python train.py --n_layer=8 --experts_per_token=2 --d_expert=128 --d_shared_expert=128 --moe_layers=[0, 1, 2, 3, 4, 5, 6, 7] --router_score="softmax" --routed_scale=1.5 --balance_bias=false --vocab_size=13973 --norm_eps=1e-05 --tie_embeddings=true --optimizer="muon_variant" --lr=0.0151 --steps=2035
Below are experts of layer 3 (counted from 0) of a mixture-of-experts language model. Rows are named router (the router's row for the expert), down (a neuron's output weights, with its number) and show model dimensions 0-95. Each number is 128 + 24 x the weight over its row's rms, rounded and kept within 0 to 255. Numbers have three digits each.
Before each expert's rows: a language model's description of what the expert responds to. This comes from a sample of Wikipedia text that the model never trained on.

# expert 8
What it handles: Line breaks ending table rows, list items and headings, plus heading equals signs and table separator rows like |---|---|---|.
router:160132114125109117157144145125156147137128138083119118168110147157148119133120142105101138133144104124080111125139124136108145152136110125090105093139132115132105132125101130162140126091086150159139099137130101084129170137089083107114132112088131160107138094135134085096167159168113082172
down0:085130125128134091117147138087124091129155115097138137078098110132141102101110113103121150151132134115147148128137145140112089142142127091159131124134147154123137108121173122127108160126063139085110169160117101125156122131123141102148136157144146147126128145142126110131118114161113117131
down1:108143160153097102102083089169129122122107130164136158148108112090160124120135098117077138164105108135161078121132119113150140116078114111116157111138158115113140095123134168131124169127110124153119193101121125127159113144124131117098138138158094093100123106128130117076176110093138128120
down2:153141140199125073100114121126126114117112137094157102139114143119147164132134143135127102122110111135127083148128140122172121166149084126132096109109119129132133087136134140126119141102180148133138157151149107130116126101109170147079114093091133148117151142132115157134146128122136096073
down3:163136133113116116094091113151117166159134096125166089137096112084107116095147112121155182138131106159127049099136144077110105139136111140123129114125081106156107103127129157155135144141108113147101190112108140113117102113151146120130189142147081059132170133119134128128132138113146130070
down4:141130144083122116153136119229130090128109093121137109147154115076142130132115101188167119111111150151106153109131071134140111094133157118104135166121110123148120140104130115112136133159110147119132112111108141109105122099121123154146084141139125116101139168134110158147116089177149133120
down5:167104128179153158153185152108136133133152136105108147121078088127131098109140129151137147094116101093152139168135153111116138108119105089135139123131137117122098150136153109145126117130143188145175104121101157112100169094148136119130125111114122153108109127149160121131104156156157133101
down6:132121119170129134086151138112130182118138098140139138115111133158141143158118096073157141147117106181128111155134142160119127137128154090141117112125080107117169106136118142120114112084120133169134106140160117125167156168112097140113149138138132150125154105116142122099153141179114097140
down7:136121132139145135109086141140098155172169109135110107079170116063127137146124106147103116129127139124140150127105157089128111157116120107181137102100094127154149118124071129117139136147124120130140149077153090094101096128120122087121120157177126149099165097149175115126114109095139174128
down8:118159119133130116137131176117119129156114128124110138124133153108165161120133175107146121137134098142118148164141068125116118118122143157145137145142133072124118124106162117108148082107159121131081156111129125127105106143156117107142139114155132148141164104106074084106102174136090136139
down9:120158141138134160107108121083072171103143133070140106140136115095164089132126144138122100092129161130123124144122114136146146110156150135144143137142182151090117142151130134128137116158116106170126066146068110115096159100116083119115090133148135113151127115163104088155116103138146153157
down10:064148150140137103098148131125089149104111114138100152124092091126128138090109115150150116149151112151145094158100105138152104116158107200150094112147111160085115113154125159146105164149165073137134109148104111087140167129098155148112144092148150152115122147116168127127113175135127159140
down11:149117154094165109124128169111149118110120144146131139129131158158186132140080126142122101115119085127126166143129150112145104155137095140110153162174133092148122105101137107116122149179102172148121132121133054112094117168144130104153108115127120172124136149133145129152089139116162134146
down12:104108134107104102147151124109132095108102074129129138079121108141077120128155149124129124093131139128116151125110121093157093159120096099138175175146128185144136100135160112139097090102157135119139127134113131122129146134132115177136122094134160095138141104100133066130163114120158154157
down13:126112102140111175160131111141105083160086122140145160130133125089117152160076113145129114171162151151112117120136128129176102109144106153119138110119163123132114162115152127182139137096175119132135112113118137146099071121066143115135137082123108120133127145171132086126135140149093146140
down14:081095117113143102100145130095111134137122133113119093143127164104138179118095128111110142126127108101133107133104175114131144097108105130124142136140117152120127119087123123132124156149113162132121122073113153111134151136092076169056140145136147133118094125163145155148170115144144129170
down15:120120097103121125124168099128176135168149118105137092107134115084109108126180131149130112129161113125118121131080149126119129094101166132141090109121143103112140142102124115135144121161134121127083152123082172125104137149118154114137158134127149133133153130151134088093158175124147127126
down16:154098145079152157129086109087131101139132108152156099128147076138154132150096153118129148140134131077143121133091102143109146177148157149085127141117117188144109179117113167113134174119139100099100109110139099083113097149162128132137161126130143169143143130128138137160145135112177121122
down17:145127160141158108113172165099144119155164106149060092103108119131114104124141131094118143117112111091156164166141126156054137127109106090115128143147123090121163108136138183151117105108128105150103129111137044136109152136123130135148108145105100131128133146102130171153115169103119092161
down18:119109117141085140118120153122132144078174118098127138138139121106152117172112113150157102116167129097125134136135115142142178121158090123106162087165084146091116095088100114148115154134152134156094106152102125153167129136132173155129092118081134081078093121168131111148163142105149135122
down19:075123183119145087136107147139154092132113132122137148117108141139097153169130144146155156115102108115099143131139123107104130152122140166126104069147109157107152177088117141155156116085134135118160112141122117151123159104104119132129145091113086130106104096146140114153134128117130145154
down20:150158130115109130137120169101112142180161138106160113122111147128154143121101127125124133127157102123125076109163139110103099123119140114119127113141132147117161140127117054117100126134089104124145089172121107154127128132105122109158067122109145091162119154127156119127132130125099076143
down21:075102131137104153097116184129108151109138078172124126134168093121131129152159100166144113090116124122128104109142146166120138131128152133131117149141131118185125128117133159095175167117119127149161126121147107130155143094116154150119123172117130105131158114120099090095153091146113096140
down22:101130146131129134096154079178109156144121142104152107122137159110084089122146141112102138125158170101095121168104123143143175095116121093151136072131134085115116115135129119123117109115126114164124104135122092138137110141100123090140117131095107142134147139145095134135116099138126128134
down23:170162128105112148125127110118147154126110153124163107122148153157115121163134133132105182107099118103128133137128123099154120131122085149149121142146119132096106091146190125096119129130123154112174137123086130138139143101095113124121150158158128131158160139133142131137117140116163079120
down24:134104148142110159125167135125150118119104137119102114150131134094111130177141148175097136137144149172146120121111112092149128153118122097140155093116112156068145141137085148080156125094127080095106089178145143160140137085138099110094122152141106124114121140139159108149132081114128137167
down25:152122116154135087103126088130088134118125133118139113131107126118135159080101127113107135109147109126129097178135129095147120113161128210152075141124129146123109113103103118127120113157124103126134115081092121108150086116095124132116173149111160151156149131127127147131133125147100133124
down26:145167139115159055169176119177131093131099137156102126178124132148124131108146137141111144108091179127096153139149125129113125103126098085113082164094132104127129133133158112126135130109126131118112145129115150127086164089106117121143121083107146154105119135141143136120133142148122113103
down27:143167097134093119119144100110112147165117143103145138117150126097078144119168108146109099113141148107115128151119168132112101134138123097129134117139142116150123159160134113137137139146076121136117141137143104125132122097172115130155114105141125151116111145126122140142095103149145092112
down28:099100148138116124149132177141148109120189105101120121113128127100093140132082134121109092174097089139173099149149128135104113099137124106125105169112118141112143103126113145167094135114156121120118150141108123146106108113170127146136126150142154185133131175110071132145079124136099139108
down29:197153110152148161124093124145094161112064174146139128097128111133106139134161113139135150145109127118167122133114145126116133149160092116135157164155135119124159119142101156130147124168137133100102145109087128084116131163170146148075158103104118127127088109161116151158147123107116151139
down30:185097124154133133119110110134103144114129118138136105119156092104126158109128115187133133124140124174155085090152174122135122152127148172162111165143144112219117118055137124118116101147149137114105122149099137155101176142107123144121121119137089135120130148137164173109131154130110131114
down31:174072151087125117121168112138125149095113117096136136113068122137088118113138114147170209062131136131139131118109131153117127111140123181151099127137136126121114114129116154115174154087123089127123126127108110148129114103132100139121119108156090112133145132136126107137101148121142121069
down32:107113132137135150102140104135151095077120148106093134106121127115148101150138115138143149121143144147137109111108130100155043130112182125102138147132113069149099162152086102111119067162104098144144118127093157142152107135147114140097131154098111181176102164125131137113111144067164155149
down33:102130133099138117150127115146122115120146120125167140104084150148140114120136135115112163132133146169134155118093134113110105130120115171109165151148126182130129156118127132159138130110139147113115129128111082130128129090110139130087154104129127098150132112149132100166177126147116161096
down34:143131128087135115108167108148134096147098111153135164140115111147116113111105124170100137057108148154107118131105153133154154131121121100117162094131164115145113129175136063106156154085144143144117097141165133117115115138117124118123109123117177082142129123151100143144130065178117139133
down35:089171124117153140127137132126157095110118142150124156116154112113115160151170134127124115172086108137068056129138138119121096116161132123125108163136163124137124149133147161109125136115171076095123157079120118103139137129112128155095101158146106124127097147111156162116086172174102102110
down36:119115109171122121126129130137148124148128104122123126165146146136121117114142107074117145143130136139090140102152116157158127108099180154118166118106117157137165123150102141125133093113098149149075098149097067117130114149132118131099129105085103132132142144128124115096128182141130106163
down37:149114106114081164103129090127119154110112137146118158116094143127124120136109144109126128159152102138146117135143096133138102118130152124148192109142159126141111051135096139100140141149175135120139136107124102124111132129140170101136165179116169106120160107165110182091154104124156154164
down38:114113108146108191198099114173102153134106136153142092129134125111161118126105129138150135137080176091122122081109114089165148094092114118144143140116155123138138124078116112094090164182133127121108135116127147118112160128139146181130152158121172136127109066103130120104114119139109177127
down39:155162143155131153106127113132095159137141124162175144118099120154169101144116094164114128134152134112106137106162117095137095110116130108099110151073109117144147163106160131166112140130146126145123142068182137135166128152169102172097167133125123141103149153129152127057103164150148121106
down40:144135157136118095134174146115134164140200121132125112108142076155108114135110129128135115125167116122118103163127144114136124145129078085084087109156122111128109101137147124166096092083102161121121180127138110097153134132123145113113143109102123185123114144122141129148109102166086127148
down41:160120144118131124143152143131171173134166126137151153148140133117114129136165132079134116150137121127113097142094156142172141105096119138154180136136164103119152134131083187147175084135118146131138130122111101113115090073150141137146124106087104098120111123144179140103117112130103156146
down42:141147113141114140156149110136119079105150150097164123121121095119121115133160140168106097103167126127136157129165146138120166170097145186118114142110098128151111170123158105092177156067118102133106111078128128131086087144100118183117123136105112149116152157135158126080120142138167139132
down43:134102108127131143082125110119137113104142157181132123084123090069113151128114109156151109132096108155163168156166130140126131161146114210169154168177134115158093144074124149115137141161121092134122140125051103110129128113124153129144145166140115118131158106103168131159125139144142145094
down44:109156140164164066134126155130117154092116131164133126120126082120102135157101140119116144153124125147156167103139126111181146117125137117120139140174169135083139096098138168159108150157126155153118123140122122158096153111124109153125118125132123106117107107171101160114111092167118153067
down45:121161111127114123133133147143123104090182149089075125085101117130140101131090166121089142134133077130144110135149107124114143211145116107116122185144136122120119115135147105107117131150101127188111149173132095064142111131116134160145122193112127136140102142122134126129132170075116118091

# expert 0
What it handles: Closing parentheses, brackets and quotes plus unit words after numbers, such as km), mi), %, million and born in birth notes.
router:126101095122145137133126169115099187148099118101153178086083165131122119126146157129086137138108102137118161099152124084102110119130123110097093152123149123130136161162132139135145149127098163088110167149141117135136107089115122152128106125163133183100126107098162124099126138108141129095
down0:109090128139121123142069157112134143111086148127130129141104154118127097171111169164164130108153150127134124104130115128113117143122168135115113154114140097107142110155118130145094140133178076130144152178107126107128110122136143169133167160113152157147146105138151131122100136093138073108
down1:095149126137110101101123127164148120137145138108124114118137101150133103119137145121152133131155119134088133183116116112123099112114111113163167126125052082145145144144144097088111127138087105092134135142145126067114144149096123167152148128127095123130163117121182101124157102118149113122
down2:113117101157136063142152157123104124127139125115083116133194165107079132123121129107095109117142119137121128134144147110140096120163057124158110135138111101166118128136129152122138090092143101101155174133144146142151148111130136105143132143167096120153147124114133099168124107123082131117
down3:159112121142123076085134103126159094147116127145101075143097170146157140150131115104106081148101166121128127144144122153094112155120129130139140129142118114099104183101097080153141125100123150077118130136120151171119135085122152126161094114140131144159132102133102145133098131147133112125
down4:147109146154097140146165135102131140137145102091138104105178091118134173136155150098151110112141132137157170120127108124131110170133133096118145120147109132123140104145143118134184158141137147142101148095121127150160122140096138117087141111139136097138120180123133146150152132135114145111
down5:142105129121119141125118134125103098140126106169108109135108156124154138145101153145117148076116119105096100087151119122147136152132093058148097108136113143123098136122137155126106121163134115110102099128113160153154120151129154123142128137161117115120180128147105163114128100160117123082
down6:109135156149120152139138084150102172109150101141160133107135119154142098145136134141107106115122121158111108153118112156124148152120122129085118145128120113119134118160146165098114147136119167134134160127159145078141104119136104116140142114108121126124147093081108129088176135169099134131
down7:123165077119139144133094154142119125149101112110143116117175167118125156144110127104169109173142156126127100116118135084121147132126126095129112128129084146118190138144104073128146190117094143133098123080176110126146092116149138115150114113149113149064200134125124114116138167119112150113
down8:105142138101119143178171098162138151121122150141089123136120108110137113141153140105100137102161136127112101122107114119125119136096126040123074156084128138135155166099130150078112146109144104132114101169126104105136142173118100149152129098116132118115124165143086140124104092085124101124
down9:141121154149091115114127112117145123102142149136103138123128136144145163167119152167126139132142142111120091088087123105123165105129116125101097128179120134114159143167141112165102123093110110136123150142117123130139120140100125157140144120121121165075137160161119079131147119148116091144
down10:090122140160149134165136131157126137143127107104162124104135175147143099089128117146115159184106126139127176136135161152115115132181136083103150107077139107117143102127135135113140105154163113095134091140123099139143123102127116108158140111138104136149162159122179133141116133132161098126
down11:135163156092111153114093073157165091136137096119109133128105117124140153121101134159138183115164113112105144140112111122122086168132131094093155156121095142133130148129136142124159142129133134126106162104110146119109120148119127101151088145137141096134127126115142161104148189152133129083
down12:180133141119113143097176112102150106118077110122159138114174161122140114121093164128158113112126102103077115143161093123113108139140169108104128075133154135128119111074137126095085121122098136148114099140132106150140153118122119132129148106132124145141133139157132171068137094096116120150
down13:130127114102113099136101150150103139124119094164107115166092135125133149166129091087174160145126171100096075168120154122093137114149144119083165142111115118135126141099122106123109143138119095109078117094102097106099119105096151146130162139142164152113140155124069107120108095127109100138
down14:135122138124157098113124098131150145163175140121137130147068094100091166113151088090113107097149152164145088107157128111131124106078164190164111128157147119116127116166113095146150123104133137127146107124099100141105111138107137153126139106118114134134154133126117126102128124102119100160
down15:138088136102114158125112111148129149115175137124109082152132124151129108151089126143161117150147120104125143170123115120126147156096127133137138148156125162128178138131133135146111144131123136095118105139131122143102120155155134127153178092141106135163139139133114122165117117140146120183
down16:131111162111118164106097173111108110146098086135190078163122111128092114164145145117134126120124100115106107120116147149147100078147162073095104121113104116165157170120119120129117130136111088156120140093144126113132141140120121135124130139121096143107107103155165144109109096064149107129
down17:115141101182115115139163160164138132168119080125158202094164133092107118112137129153133105121129103132123150141143132110084148162119120174096108146142125115150106083151157138159125137118155155087132129144103169135110128123107146116136147124145147111103126132155130109136155097121094133117
down18:151114098141112158128141132097162139107138132098151159117076129151148124198124150095148120158142114151166096124133099135098116120150148131102127156130137137130162116116149127084105138118140108104142135157128101108162119099158134132119104106135116146129090126112166106105107145118142109116
down19:148098113141089101102136167168169130155106099124129139114089104140078128135123126160088207126163096123086130130156113116146138154141104129155142142148095144133170159131154106122126112078134124141138132152113129093107186101084084104132129093127116099150125147135134132125126080138123097140
down20:081120151095099098131138130153108123152123158155101124152123116088166129168114120161104098100122120089108147175152129141146120125080122143115130168139119131121159122083116104174166129147139110150144138108144098110132121097116116162088103134092153176140154144120127130134125111139076157082
down21:120170127154162119104148146142171142155119152116114112149092115141116104183124154126094165140163138142158097130107143174097084133129147151153150126164138144131143106090166145119130095141119127108119161143125126149100079150134131123159137137135131140117101105157129140124133122121133128135
down22:120134100099074098124116113142147173088108125129141149148099159113120094152120148146084127173084121126144157137100135155168137137093108155086157167128120085114118098150118150114132123112106113089145107105129119122113110127177166105112120080133147113156126096092105106069117106124113099136
down23:137115124096116164152162134125137108119126162069158107157125159146157089123120072142133168095095135101111093111179095122112105111118106111166154105110155125073136119131135110099157141163110184148054136137105118134148113169110138172076169105153151177116131113114155132122146124138086132087
down24:093122121132142179120102162102141117152122092155174122085134129111136137128131116093138114122121133110154110099138137128077124102117138092147124096058131168149123119132164125110135110091098151101095087118101176158158113199086142155162096139173154133118107106128074156127109120122128180148
down25:112143130133098095119119137121139122127147139112107098125159124146128113108079114171160100131153078065138133108136191118137138122094104143144141097152142129118144107068100162139123135154124153146164114165166123122119142137116143086132135128157121093149143137119155137188091118123129087137
down26:143125131095106132100110110123120120133122136150108108144126110123169072150116135144142130123131110148124175073112084087136116105109110065171108135130159112157135132119121130114139145119124131144136106115145142138107111137165157118108148161099100142110131133171144127125110116162130131073
down27:142141080152121156131118160171117107111140122149111108090111099119126121120144123144117147122058090135135133145170111098128128106148137178105127122133121151099106136094099120154164108082130128136106111123084167153111116122109123145140161118157110120062103119105177137120132164144089088110
down28:100080117146147146113122118109130115128146125119146170123044108074158149125139095113156155149085135150115098116121102148133108123106134101163140093154100117156123128144124143128150141151147073117128111108116113128100111131189118101123105094115150090155144180131128121126144144125135118173
down29:130138158116126141140118109142081114117156126147155153161150164151149111111123140070118122121146097152128137086118140094116135118095107139149124108127132133121112157131142114150116131090078093091091133130156123152095111135150117132107125147125150142150120131105141127080159106156113122143
down30:138141102134136146165109121095117174116133100102097157109099155080120150133160080098092157097101142131144139146114118149124095122117143130102120106126163112136145138106140126168128121142148147095150140146165125133159110119156135173175101115160101116117125099102140148138161064145133135148
down31:162134116102134072166123140136178140104122126177148182129120204117167115087140123144134113111063117117174120142103110143117129129122132137168103146100137142130133096125175078122096094107151086086126115097151127154142062116169167121103144128106124141136132123155107125144154151163139111139
down32:098177115142114089099166143113083166124110151120149115114093132124109124135173110143149134145096135135169115067156122105135124104112163184137145126147100122116137119164148120117103150119106106094175111110107093099113144151099147121141134140148136160129136105136127142156149153065149120144
down33:108132146169140124110096148161151117110089125117140139101157120134103120109126119099171100073083107140095150110122102124120117146115095150128115151126151116102172128141129131123170153133117082119155122130175134142157166156159104087086113142128138119132169117134107163139140098118143111072
down34:142116121166076173116092130152135118093116133111143063091091153133099142133117160117103138093141111161079114100142117118143105104142101150147093144091141130146106131165129191172133150128145134156106106161114128107139132108150142150108119124169109163108105098123126124117099134119145078113
down35:183170137100142127112129122190133134141143101135126159098109101097123140083153102102107167105108133125177112141158129124145147101157107129130107120161079122137139109108121143178127083127098118136169120155169141124096134107153168124100162143091141131108104099098156129165147119121104149115
down36:162107165163107157172120108154166126114121164100144133101139070168105107113105131113138106109129103116140123078089135109147137085141131064107136148165106119093130144105135187142154150150098142116121139135126153138104087131108108114089141187121098110147091096167139163101103134158111143131
down37:129117115114120118153173085153127158116127136168146166116111133162148142134127147130148118130163114159174122140167091107111126106134115143153084171109134136156109105124139146125123127113145179109194106097124109129119080161118158094119150134149122114141118128131155129169084159130110116142
down38:092122126109134162124084068140159107135129165173161127118124159089135106136091168160122139138163180121188174118135124085135144130099139122141182107104107140118123125158124117144152102145108166146099154140185113110090123150129127121144124127176143133126133109118140158182156119099127113097
down39:152115108106107144105133090144119124124119134146077132118139082133118145127134112156129102162114115173166143112067149117173102111106168090094169142105169086114137096146132121145119157145152084089132088124127114140104155141109132146134138140164141141132129159151113101107156106147107080103
down40:139180121184120146120100073150123151114194116105072108153107123120109130164101135143128103117142138180106158139132118140132112144143151148150161105118127136104134103157149127120150106131088150112161164146156120147142145141150113114107079143096151110098143180069095083119115143133134132104
down41:146139131078152120101153108162130133101104179171128133164116144121188131103121108091093105146126120154161110131122099151151102126092159151164122135101103096127133126115135106121144169118100096141139163115093145138144077130131112118129106146118142171090142144177147147142096096114113156108
down42:096172118113110100133151141107121055174113164152175088101127132127159111067132130103154111088117114135169127085137125107114078121137129166062117116127139164106118120154129123099128116126127157134108134131128115173105167089121152136154125137128144161117088140090147150114085145106133105123
down43:097080155098139100136111139118176136187157120148122158128144139153104109119143072126089149147126124153121117115097110099149149108165186158135165146085141147112145104079125145087109166117116128134119148114141132123057123125129151112147178129072167123155099117118128125178094106133184105096
down44:116146144117136113111160137152123153173169102134111118159140143097149152139168107126113122145150136118076141124170128120112117120120146175167136150095145112088108091110132163138116132149167137115183107119133126117119124131125144107139124137140134138116085075131091129113157144118138118152
down45:137143142165102149112166130099123144116157168121138089123096097106126121123114129108159105122076073121157124112074087143102142156115177098117128115190110147135114164122125154149131163141096120125123112130123139100166162122138134157121117163139132154156192104177183166136126107151116109129

# expert 1
What it handles: Prepositions and function words starting a phrase in running prose, such as in, to, on, from, at, by, the.
router:176112171149136117127130145131164137110130078112135115122143178087120120150138095138133158153111167110104132132115093080114137111130151137171148119122108121156144123115149127106158126183113120135153127101091118122108126119083166136100097115119109110175091151177076116140133132068130128124
down0:134129135151113150178083158113104107104144077151113141168111106083133144081158133089163090102098130133131147126148107140102130136108147139123105149109124172138107132128150121149142171125108161135154103104155134138147088139116119141139128120175104154131123081190140135138141095126144100137
down1:129129151141128114164092151111137155146137117102116135143116091090116083088126134149119168125085127182146141108130081099117129097098136172107110110149102142098167157092117136160115121124092135121147131102128122142139088130113100142150105111157096124107142143124138150145171161126138089145
down2:144172098109110139150152138131149143152111119123161093131121146152164120125131174128132138104136108123149113114154105127157138132119147035152118128080170103147148127110134120146123135149115162119138100150153134160113164124127113117095169161094146194089128127145108112144092122145102087127
down3:129145141143084128101097154122098126117121130092124135159104133151151105145114133145120104139150135128105090094094114124112155144159124103146173104096141113111108117145134141181157133139128174145172133110101151147106146096129095152129119123118109147150144187109152175149119156097170113117
down4:121139137143157105146156133140161117144136142105100167094123101146127116119142133104128076090086126111137120111132103131111094119061141064078148077129152132167091122143084107110151144087113106120155163117166143147143144126134143093110144147127127105125138153110129125172124107167150142133
down5:131127158137117088134156118113163140109121125095148079149116112174108126170147138143163127109137123133093145163123122117108140127162108092144139143095097123136135122128113116105130093103108093107166122152136156120120142195093122159077135110128139110129118118143083109142112129108185093127
down6:142069147146119127116109151144099147170155144202101105107128137142147108131146151130139141170152165104136102136145065111128140130151087109165141118141130153148135143150140131139120135128119142138126128134059113127086132136093148099130113170073140160110158154114146161163126162147139138079
down7:162120090114176147121127110132112129152157121091110139103117148068110115115154120128145095103138144098146087126095107097100084136122124102148100092117130111155141110137117121117118156109119141104136101110061144137091137156095096118103187154111093126138099128139145103097146133140125170119
down8:127093107134131127090111122121110141140148146129120135112078120108153157067153130156156128137129127116131095122108130095141136142150131185126099123087105146133183142131070138142112119157127099090123108131090134142141119095097157156139173157129114097133150115150083115118136121156102114114
down9:118153090097136107138119139132176127138109104098128089143106099123116156127139111093103153098131142136106095146151116122136140112149153184117138138144130112138148132078098106177084136098170171112130150098114157095126108125127111136161119115126109126106137115117141149115116109135132160126
down10:125143089148124115167108161140183133108149143110114142157153112123072188162075118111117101116145114124121132096128137123134134129122143107112133150142123116079140189111136089096115100150168104140124143147172121127112133132174120094119146130134139111150145130156156114138097124125165123144
down11:112171137124143138154139122126175117118116101130149094092111175147126113135121116179129112129126133138113146124144135127130108125094096086149116133114128099114085076104153137102123094138129147147096166153158135141103115185133171159131105135100146090144175148161100108174138114068146108122
down12:130166130098135114119099133127145176132096113151081101172089137139151148118100133158144099142154134129150137140152130134121163136107104116108100127136118086139117160112127158135111141094147090133107135154106131097142099131142058105136111112121103166110163146103149109160125166109100142104
down13:090149107123160115138168140057114104129166118162145102138084086081142139110125153160152125160169138128124116123151133089150133132124113175140085158135160136111094150126152116130138086108157144136119163140104124121125102116128150155111151162120151176136087138120109154120177129134129101119
down14:095149120137108159181130138135148091147103136097139104143105137123137089086130137116127114110139142126106120137116151124155162122050139131132139138113130154080116156141130146107098112179099108123109120142177105151149128107116137094112122136156138101171125100119114081161157129156094120118
down15:100136122099133154160137114136122084106141119162094134162113111101154161120173135178155126101147167129130169131100132127133159071096140176104128142105137174130120162140111097113122167113116139148099127104175127114115151118138105112107075112103133138149120151139128150124098102156127123144
down16:106124154128153088114151139108136105174105103119135129145151127117099157127123127138118143126150149088129153139105112089144070163136086076089114112124124145141126199136097117108139113083149169096173118122160101146129117123092109138175120140169125089128129102112159125154091102183125102133
down17:131147130155154123096133132151127125140139163115162117118127100130085098107137111132094164035146145115151133100124170133119077121094108111106133114095110117133078111089128141180100119100122121148125140147099116153141131138139085149138107143094162130112177136114118140141147117091151111141
down18:155090138127102136111122108150169122116144147160135096150138114128144120096132129083112136082150142150173132179132151118150104149182123094099116133101160126143150107148151164114109115136151154092133129140121139151130156136121148121129171148140104120099128117151104091114145153140100134141
down19:159128172096148121143127133119124134143098115125122090194105149155116111138119127110160137109134086167111114108137121115102107144158120186115129094108117150101110132170110176154097107136142150150111098145139113157083179137114158138088107150099098127101091146185134114096133074152097118148
down20:153132125146134091110138095108123127134134139111135155108095092120178140096118131152105115127136128093147093117139107146112145127131114185134104126133134086138087125163107114173132099139170154129122133149177127090129128148152135141157177125167107133154122112079104139088144128139114098093
down21:129157167156139179129102147085149151145150161092098117101066123147124101094171148080141147122133102129145119145106148167125110123115121101143156162133099147115123114123147131134084123150113093140130114096166086160165175134144100111140137119108159188123133150090106139148136111112125148130
down22:086138129108145140132111143135108170100135104136106075164156125142178099109111185088131144125143126115106151159133101116151109198118090132139126162096114114146143111134149119128175131107125147132095134147151123146145137115119079072123130113102122111111147143136118159159084122114107100187
down23:098105121105120126137098093121130163096163142132112115117133076129120108182165123158116064153129081132101176141126141148143147121133125200122140143116131107142114100115144107085137122131150137141128148159152114149113147118087142100147109148132129153114097151096144142161160135061139156128
down24:103161153109126126134118151122179117098100133128166127120102125118158110125114139110108084086125136124088066140117077109064110071092118096157155080172092093131124118165141152116110128135115124117113113122143111111118149159124146117138110135166111175164115134133089121122147100171105139105
down25:100108117135124123107158091138116105130111152117128168139135169174121120157115164141106115140176143152171097115173158100112155138154092111115117146163125106117119127149132148144126157161103154163137152153132117142166128146147146129157077127116154156079107088128106114110123107177123129163
down26:158138133107125103167120141106140099172139147116098123116139084148174107138143162126155132118107158122123157134144168128113121092137163090167133122118138155119082124068120088133117122136155108140152158089169122095117124144122095137139136123099131100134142125143103104143111090120165136156
down27:145121091148118117092136138125169111120157095110109155110179067160135147126118108133098107126148130187148118114069092121158159136121148085128171134122126119120145152113126131100140144145166120147158085142163136147112140134146114115133111128109130112143147141130127130123134120125163136126
down28:087130103081134124141181079114104151118085150104156146115077157072135106168101117131105132115124170111126150107130118140155156141141129163130174086130145130128101153145108170161145099141148135148112106120132124153097110150116171149110114127118118135141148134104188121148128097146122160114
down29:178137098111097094121103112121137145159125174103089136117119157150146124139178105145113121104127110093098118140156077075115131145109135179129101097182132139156141130108149114131128127134149097115123154154105132132153098112100157138160173150092110115104146122132152058086109152142142112122
down30:151111136081142115107117087121143105127128090099103188134081135134148159133108103142099163108100129101142125107137086106127119122124142166099147101149169159136121124147100142105108117097114108098073110157141110180096106148167136122124124109152142100143173130125133138155117117146113161098
down31:078121185094137085082133154107150098155112108115157132141127142143169109154136174129142159152134120114127136124114144169159149125077144142082127108119119159114162099108124130134092118131101131145123123141117155126110132123140154084155097135154156109121150152157139169146137118132129155099
down32:123112098120167136114116146159137100078161103129120153082131135099155110138155139114146105126148109139121168119092095119102099152130115129165115099078109116149129120163104182079145133144132131116210141152137135164092118153113133107143133086107118168109160127164140108133153139099166138123
down33:140118123160126130141125145096173117152154145175070149097145181140102150115131165103134097094118101178094116136125147155120112134131099169102122087125123109116120139133128160149132099108154117179124110095090077133141080147090104140078162129100125164115124125110139104124132141095102079134
down34:107108164115141100082146119129187162149099166153199118098083104128138141088121119134110113128102125133144120119131150096161172142138108177129151138145101133100133140129104120102116112157114147147133167115151069142097125088139127110145140153173097119125143136177107116138073102144117113137
down35:161122129135120149131163150096142141114174131112181125143123141134104132162080123119140156086134137109128142110085120146118154130110120145119118153174153114139132127117101174066137086104128153143133112050119130157101090100125144122141164123102122133122178118115116145119141119113082125082
down36:109146119083113145118124143101148123184136144109126137096110152113087163124137100191113161152071131187176146114122113144108143157164099128150110115155160122142139131101123144125136111103147129135105157150093121140178125156147113118124113115137145134165085134132100099123146104177138119120
down37:112162123102100211130084153126134103091133148141149132102184076115142140175119149124143146133156119140151075117123134129146092133128144124137133107098117162111158151107106161102158129139101103149083181144146136145120125108158113130142095124123139116134121123142120181125147128120122141151
down38:139120139123129140098102150134155116127117128110093151160119113112136165130112126101119148078153135123127118137182090153165115179148139131146091103086142143120149094133087098099182130130114139162131091157152140102147178152128130125141119164127149102068141113136118110124144125126160094138
down39:127109131116129121162124163121119128157157123153147150120148120163173095151184127158097139094138146125099104107131115118124143125150115098139132129113104132141117207117104117101105115129152086116171130154087181126108146088115109149164143142120150107109073110139151145138129148118134081152
down40:108130121128140081133130142115133111100137111164144124168114145111141123149125090133130137115078104119138125138111092115147101131131150148102156172151165152095154160114098163138110154117110124113110096147145137155124107158121144133093124088122135119136135134172204162141099133144118130139
down41:116158149124136150120109131087132150114111129078139088148154099110122136124112132160065149093110125125119079121135100104128123115132171095121125101115103137118106125128117113122122129113092168136112120113137131132144134134155148151124155097152106124147139096148070177126088148139153139103
down42:177123134110131120121119145134130135151143124105167107111165155110149100084127149131122117142092105115141143144087112173148147182101121149080133091119116157098148123165126151122116143135109145134135132114113109128150130106093186115107157148131121137109129081072149164109138117136143119107
down43:123108149132126148112139139105139133122116169080096113113131104135135102148111159102126131149169102149136168114124145173147145107122143106127144125106115077108122166113169113116136122112155135128145120160174098132127140124182098102138112119195150105161117123147122129162141120074121130121
down44:156136117130112067132068123097152142132137137067145108154112116174137107113090126136117078122114121120137128120160116117137107103127135102105128150108128109165134122069127129079145117097110140120187135090138127112129119143119143146151091134118130111117108126151148130142113113104139144096
down45:118103126129125127110154138158104148106129158143162180131108092102058156152138081096174125140126111141126126094130142118135110093149122174123123141158145175098107111123118138156128123131176112117133126127118130160133133056186113166110092150138165140203159108133122125127140140108130149127